{"n_experts": 16, "experts_per_token": 1, "d_expert": 320, "d_shared_expert": 320, "router_score": "softmax", "normalize_top_k": false, "routed_scale": 1.0, "lr_router": 0.000228, "norm": "rmsnorm", "norm_eps": 1e-05, "optimizer": "muon_variant", "learning_rate": 0.00138, "batch_tokens": 65536, "max_steps": 7726, "dataset": "wikipedia_en"}
Below are experts of layer 6 (counted from 0) of a mixture-of-experts language model. Rows are named router (the router's row for the expert), down (a neuron's output weights, with its number) and show model dimensions 0-127. Each number is 128 + 32 x the weight over its row's rms, rounded and kept within 0 to 255. Numbers have three digits each.
After each expert's rows: a language model's description of what the expert responds to. This comes from a sample of Wikipedia text that the model never trained on.

# expert 7
router:087197110167108159114132097166119117130115109120152111102082112079108148116168154173153024079114146139142156101121078111096175121091126140091161138172129118153144147095126176148164123099204174122090070159148098152104154116142117128182121157139162079165076108159120089134131112153168115161118138104138123129173203130117129154119143156084101075117208108119177109107115130088111074107192
down0:157113094186159098111113087131058132142149082122057103120104180105102156157099088112076122116093091148135098089164116091125157112128150102079120146109089164126109091173115119183158092176117168131078152206116143124125136170176139183182115129115105088135154155167070149175130138103136116168155151141097116111144142080138160133054116110160139137185109086140184086106115148179125131176109
down1:165169157183090118169155087185119149123103189122116119096133115143062156074182115156112151086135206068062153131155099134147147162090173155139159069158165096108157099140084084145101136129114132122123147126095141153110094133041132177146076181106094106106112109089195066084122110153132091129125156144137123133133093179143105141179183097137138145157145143124138063090107182102142095098084
down2:104112110202068120092137185117135133102092160137130162138139074162141146145152129161175087194112206177137090128132115121173064128134128140034146069087163146106103142138119207109162152066127152118101130138146171116116094136110085104125150093119178084099167116110077165125128156097114173080091161120138093213115082114094094146118083134160105153111122166122148106119113096185130077117115
What it handles: Fragments like th, st, rd, d, e inside words and transliterated South Asian or Japanese names, like Kothanodi, something, Ph.D.

# expert 2
router:164091183083085132151149094106145098097189139119137100143139097129026053124143125134110121079139106109122170118154139055129074149178147131045116070172160098115138141204153103185144175139138126119177109058126088104144193153115141084118131091098094165147143159147170174126116134133144134030102115151161118142124077115127089118116136141150145094147057172132046089174137141115123184104154
down0:088156118066139151082110068142121104122142092156117092146129104141156129154067075105139147120113208080111140150103117138119165070142111133137158120107120055165103109165148174089152145136111073197135120131164068103198092127180124085127101144143188134121131079146126113117123111101148130142195134154147120150120104080130081120109143138093064117068124115168152094103137128085131131106124
down1:139125160153119184022143041116100119141184101169095100125084161117141138122118095106121108146078178141134145151232139114170096142139093097118149144060118156165099108110113121202065094125098158164164162105171123156126132123119150144104121106145120130127103126106151076127138144152127130127111125077106176098136118110100113139121173132108121135145171115115126121134160127152100115136124
down2:121149166107107161155149091147127109111048142168113132176136069136148134136093163117170058166116133138081109210112129082118089160114136109149168175116129121144123116110154155074121112198161167195083036074173084114152095043155134110086081123138134131138159177149169148165113113077146085115148187142098165117151121149101118086102122128046114140132121102124108097117147136167147127143087
What it handles: Content nouns after a or the, often first pieces of longer words, such as role, film, line, re-vision, bound.

# expert 3
router:137081083103155146136136141124114102130101114106133154201094137174190121155109129143091153138147118117114098175121095106108186119136193144181101156062091111141153125092132133175162093141138140155167133151118125096056112120122160208105151134143172097087058149113188109101186119090101128167130109186126135131126175119178158136100116116155141129149066175104135147180147134128075135115133
down0:095118155138114142143136109157109193105154158123137146133079162117047114122129125111064109135132143105137073131097129129129126148133164113172157023098083143098158090134180137152102146124139133136109104147155139128152164122157143139074074114202118136157093154065163096116224124132106111111141146143055127184121112183080168121140120119109080135167117120101125110113153144093121061098180
down1:152123174148176099072137150072105097148126128204110142116132131177101158148105144087171128110138153108158185138143089109100140168178164092122126163081128083153136156110133134154090149099201165108153172053150147138117140097146106179198059106145175151152152180096092129163174179145039137203129125144070083038116130105110154166171142111116148094107079152161017123126076146124105151149159
down2:106140153116127115124139138163142143136152166135140102108196152089072114118171130143081131150098148104145172088075171128100151138162153067098141100162122092132163136176151091097159110188110122117168117122105136185140111077079132066187116174195122100094156145146104133193161142105128107136141155057142110109155134154166137107182126123097139165105131140161096179158141190105105134127144
What it handles: Commas after names and places or in tables, plus table bars and verb endings like -ed, -ing, -ated.

# expert 6
router:147121205168116155073131148125146139131077120118148163109122134096087165087120179092098105060124138112120116123151086158145180128109124135131130087118137173181152080143177136127123058101095083089142139174130156132178082124172125107087144123123086157150143131131130115157100105109058034109142166152134138144096065119090050085125103131170125124101153147056122154108127151142096160156070
down0:085160146145141124195110132129195142057119180092179134136104173176131158088145141163118081135112172134144092141169135127142099095092111078080184125161122128110082128142193084171133124124076092142150087112141151156129153083173152164093086146076103096139135139145152122166109102074095107127147120087107094161148094153198085130117099137142117091152122145131108151120171068163130118149093
down1:097127082167136107104125078094137120107161180144137130145101099123076134151087115193185198140154169177153160108126072132161114110174078179157161094123155119098141180134067136143069129059155088174147221108134117149088096142154120090123141127138198085097116168132130179094153128112169132130174111151102155133144107150135171125143185092091108150151152109199122153092153167090163113127099
down2:095157165076161098071073130185103045080117161214171188093155087128139111138111103129106130118155131151113127130125103072095144135144105141152090132139148084130158072117105069113105172097145120133136101093111156124192148093147121172122132132130161116128136132140167125112135169094153140085158147119120120112128118133112136136154088124211129093094104117122070164122107131171112136074119
What it handles: Direction, size and quantity words in geography and species text, such as south, north, high, low, km; also line breaks.

# expert 11
router:154112136084113130105140144069143136157111127130059122104148137138127043154132152136097064149112119049097094114099096160088055100122153107159133134171199172077088163111168111126131088093110095090123177163098196148106160102112096186183159106113064129168136190114129134087126156054107140067095195118114140094154097139096114140088159108081158150129123114082122077135107173123089119096097
down0:144130134148176150146162158123133114136128125134208115065108171084130109132166113115122109149072144125161089165107156146103200027144158181126089116133134132123114191156115112117121146182114188108142085155081101095150137169098073115133140168122152141088153095138117128143144142135151171117131164103109156212114107181106078187142151108128082112137125121099123146129107168165155101153189
down1:106117129132121066142179165161134087125135157105086095123107098148110117121099114113210170061126116135078064126157164137123107145159171176162129141107127068181131132133116100094171117102129089131150066171177158166172158132134128118112109104126122172099079023163168107119147111110138191119134127126145076225104129189172145141139135167138155117109071085149136154098151083115131148107120
down2:109079090143105165154113132180075120189098094106069122146187083093102095155132146161124155131091124097100155157132110175139104104097113157173122098137130127087138127161117161197096118112125139107117090112124106157064108133067058121121097152160122172141089152109112137143170103136126163141129169132086178096143130104145136083149135071097158164129146159086165135170127089112174110129118
What it handles: Function words starting a noun phrase, chiefly the after in, of, or between, plus in, on, at, his, their.

# expert 1
router:067096174118111166120116138126102147094119138099063121100181123154154132145120136115169194073139138132142161117147168116131109140142152142128166051113126172129088067086076095111160117125151200194088099140146069138143197177083191102123091096139119154073158166131046127181128111175138177178149066109140157134123156124170102110146098168108100103141135074122157124111107097121162081108196
down0:180142152154132075092079145127112180137107131183089175145135135117147115107179099097139161101116201101111166120087119152086137139177124182178139105092135118067136127142171145152153141124099149128101078090164134190147183138111140133200115200118147096067060147172195144113112110126134149180165191144180124113069157096147112082096119143146143095110164102101134155135141116098098128067149
down1:107181159198118122165138136113133177137158078137123111104157115120080153150122160125108099162156185097101139106156079148109157135097067113149165129109148107067152093146200163076123115104125118111123078097086134115141142202106092179129170112123151086124125068087123138106131146141150123145162130149125133181166092174127137177116135148095116108080067224131153074166094131157108078139132
down2:164107103087102145111129153092133128092104152162136128124154068147123111145144112084103098119126113136193124125155170128142160139084181216146205111166137113180174135158104093123125142066119122156127108085110172112084118073133147099075112112125131101167187117111095129096117055130121124101122074062066093109099108139110148103141078136146130102157128126113138140202113204096101096168089
What it handles: Short vowel-led fragments inside words, like in of pain, port of Seaport, ul of Gaul, il of Pilot.

# expert 5
router:111132080148109055158082046137141173092152123171153091100124135137098132160137045124124165085101091165121086219112190153161131151140136157148123216168143086121150124149135144137187104134116151107102133097109087077142133168114149151095116103148115119118155066143055159075118111117185125084121144100109101138154143143115165173157130133138116095100098138107132161141110075163177121117097
down0:142119156099155194142182190128126085137109106206176121169095180065139160093105143138133130167189118162124162149130114166130088161139121137112076143144153111196122142127151157141108164143141094119128172095019156186134164132122178118143159092112152095176172130152213113126162155104108094094107136128110117141145107089101153128144102167116128097137090173188147108200116155114084164137131
down1:147151112177087140139135143124083126174142132156130123087172086149129148139133118162151136143188128122090150067129155141081127104137143081152090150174101082098152094141146114146104174099099176127139111122079105147078111092088115101091134228112123155119183099076084161163131105136144115159115149145115090095147179098104157102116190110143145104195109125112073136130097167199071114139052
down2:154132087122115124137094173172085169113161097132130104133148164167107098087176157103176128110165118139126109149113142104060165136098183164131101171105141110139140110142126106142166110126136105145081074181119100120165088137146133125075133118149127124157103196162086098156108133120122089124211200130146131124112159106140117173126147157078107145201122149150138128163120131084144128113124
What it handles: Consonant fragments inside personal and place names, like gg in Briggs, c in Rosecrans, ff in Lantaff, McC.

# expert 4
router:053110107066149156117114141165155104143138147130119169160102127137122177159158111144063169202146132105163129171099064107180084134136105169160152110152168128144168139121129130061084121129170095113151131145105186149155118115140069106092178141205168108131177086125185129117134183124146128130146103175082137126163109127133127105093136149137177173156173131099120149080153113170160081192117
down0:114125118105148140115177137113115114116131108114123169085155139107095117093090123126161093150158114139135086117132142140135116152126126255132136133162142107135116094141106151088133133103188119100133167197052145112127113092150076138147166094131091153160133156110115170147134135182066133147156164105085207120095122136107140094119147153131137112115121090113069100167098125152094162114080
down1:180167158114074088156096131111143149125111137145089150135126141095113157145092172143164104142100134173143164138115135090081115070123115199120127073127116177125125167118132099102157083132198166111096119135103120194117133081092155190089154190161130121111103124145091132099093157172111154042175194163099147148130137116131157125093186124252136143143123156174144088123109102137108157149181
down2:106123157160129128138176114163158125176142122104131126116126069141128101125123127141161112115120144110081122144097136176113071147134165146116081098134160162147142067122143095155117120174114162133160150094079059157101114100074089105160139096142127147139124119121146109096088116128199160173132085042156131124203106150101092138084225154102133180142148143094108137137123159133192087027067
What it handles: Opening parentheses and brackets before dates, translations or figures, plus slashes and spaces inside numbers, units and table cells.

# expert 15
router:122057095182185134111185085140125148172183124166165125146131152149153125113098152123202137160144146121169117096116105171176166135099098138129107091124096089141128121082134100100093159099112135084127089108117121128122136093189148097119103122112141140136116195090075089069157091161134154134173151132114115112078156095141143138146135123185162154115149117114180110094156146200097071122057
down0:117109146131090105203096107084143158116128170144049104175214108092152133116153136134097110102031115171093170120103111152088171132204125158110091118141107054124151132120105147179104144131176136132144114123142165119110148092168172147149109166169104172125182156173172085152122145100131160067125137099169149159089131143126095154079160143122107127169139147097136105143157175126119140125177
down1:088121031141143176128159130143099138136109114177161146137133055154099085091109136127126113066107110164104158155192167103139121141140123140148113135143170158122123150116182174171183120138144137192110105109130189117136087099116150124141122129094073102146182075137145101125137119113116165087139076119050117102062130147082163116150121113174147140154157146154100198092093089132144100135113
down2:113130107128164155120154166054090109139165127138104170117090125153153200127115142160160064141085116161151090228160130126133119108116042132115157120162114133091161094200149138142161138115160135193146066126143137125186167115124057097132158134172158064153079131137133120135178088184080157110118151160139116172106157148135144132114104112121169127102159106088193147164174057120119101099160
What it handles: Sentence-final periods, closing punctuation and line breaks at ends of sentences, list items, table rows, plus digits after decimal points.

# expert 13
router:208152106194121099130093156104117107076117131126153214176147105131149092095135121125118158058100117142089138132133099129058115081128085164118113137111112137133118136149109138136178170177118115151119148183049186191117117112070104099142105127112162079103144089129174158099135144096085146072075105098103122135108112106166132147103120083123153164141117149146114068096171106167136190143204
down0:118101131136097136123128107164128138172165093147177126102093171129144164151158083090117166144154182144135142123131111134096085162093102088106108138127147133175091183167161141068148173104173100127180094152182124116123136130107115130172171048117104188133125084133119145087156141166127126103160119167114116131153134133094131133100123140156140074156138120147083136087121106124154199129105
down1:135156152088111080120115144103085074142183141196172151138205136169175152128138161182147105176137108128121097126138146157102092100105097135127148126106108160129167146155088072098079193156176116130083184168078067088128087147084147045145157201149143105103135143154093118160138142159080105137135155068101170099165128116102111208117182160150128096072124088170153132095097096120158083140095
down2:091109121096117131117087121120149162100148182122146145099164183140165095180090123139125092149175138108147126090180138153145109110125116136176096128105134085149116123152092133117147158135139147132086107122154095141054071168093137159091156138140152125123119102138204120083099062149095126136154146079135131148117165133138151163143152084134113179072123130123164156115125119138133140112162
What it handles: Main verbs, auxiliaries and connectives in running prose, like became, was, is, and, to, as, had.

# expert 9
router:155167107071106142132129147063140113159188087162089101195133116147139169098126132141152114181145143110132101116171154100111082131120131138118123149129209114105096155123176174128167108129085187083138140124195151114131113059174076061127122174105135154152133138150193178140113103137129144176135112082126127128101125134152113121163094069149079143115154120211136119190094093112120076151067
down0:098093174128096137129143087134112175126081171113111101143120117163160117118113140147178168211132161107145183098164107127146158119137136111116108156118078079101168069092189115084095102142131140084096140112119154160145101114123139115146005136102110161113160173103136142188084066180150098131106086125152170012162160139140147151165125092157105146100129139143156087110101101130170108115109
down1:093122107161161088169143086165115172129134209146196189156126166151093143098074100166135157125159147160124118097153064148133130142148076072164134144088138192119156120082102153150110141174092131085117101130210128144093154187131192139173170119092204156154088085106114117120117142117138170177105110096174154168184174135158124109053147092138145093117193149091083047098127073128140127168158
down2:099181121212153158042108137135119108159126127124129192114148109135146141125111158132145145130111054110158143120123151105091095139143128117100118156109080152079199102057104142188150188117165161110134156091116087136095077170120121110175095139107069142127117087093149134121141100115187126137163112120125122164108113133103122175120126152104160143098129086089169097145099168167148161181100
What it handles: Hyphens in compounds such as top-selling or COVID-19, list-starting dashes, table-cell spaces, opening quotes, and prefixes un, dis.

# expert 14
router:157143170079152077148125158099112109129112181096129122095122156085107108135137107101100111056160119178100111089163134099144148154114120097073151123071162150130117132150125104090030144145085077108110155167150076166106074110114107127155085179142122151159125079151124145158146177152128081088154149165175106150119135103103135150126175161110108162143138129159100185124135116125139143093182
down0:210161130112132103138143142114143159147106179161075113173164165121117146156136139086167152133119080129155110114147133155120112139081119154127104072122049109159138061090121141089141140100188178121086108123146129152181098070129159108137154142127133143103122176133128084108185074053167139184118137152204190180101121158118124118133116094099097120102177158088115082171126072093142116134109
down1:123115174119146147112145097086092184084184143145042173096177138129149126048095116117082085138157122137124148134132164099120141037135111173124117109137131183048090151128121102087042151138140137143122127147112076075108183139108111104127120133133155171155160144058175093130114126138156124129130176172134184103144096068148155121116074062124155113103093081110176113155107113121091121145172
down2:152113104156107124140088077156085085067087151121146107117096091123152129147079133124061078145163141114124114102129072114150110061135161115135117147101125110055145126107130155079088137139144170123153178093136142138110123094094110139146115224121124115143110086108098068151168122156133141137143121074039117103144099109139127126169142130114084162118178134156131084132128128097107104061163
What it handles: Infobox field names and their word pieces before colons, such as Born, Coordinates, Total, Arrondissement, plus coordinate separator marks and split names.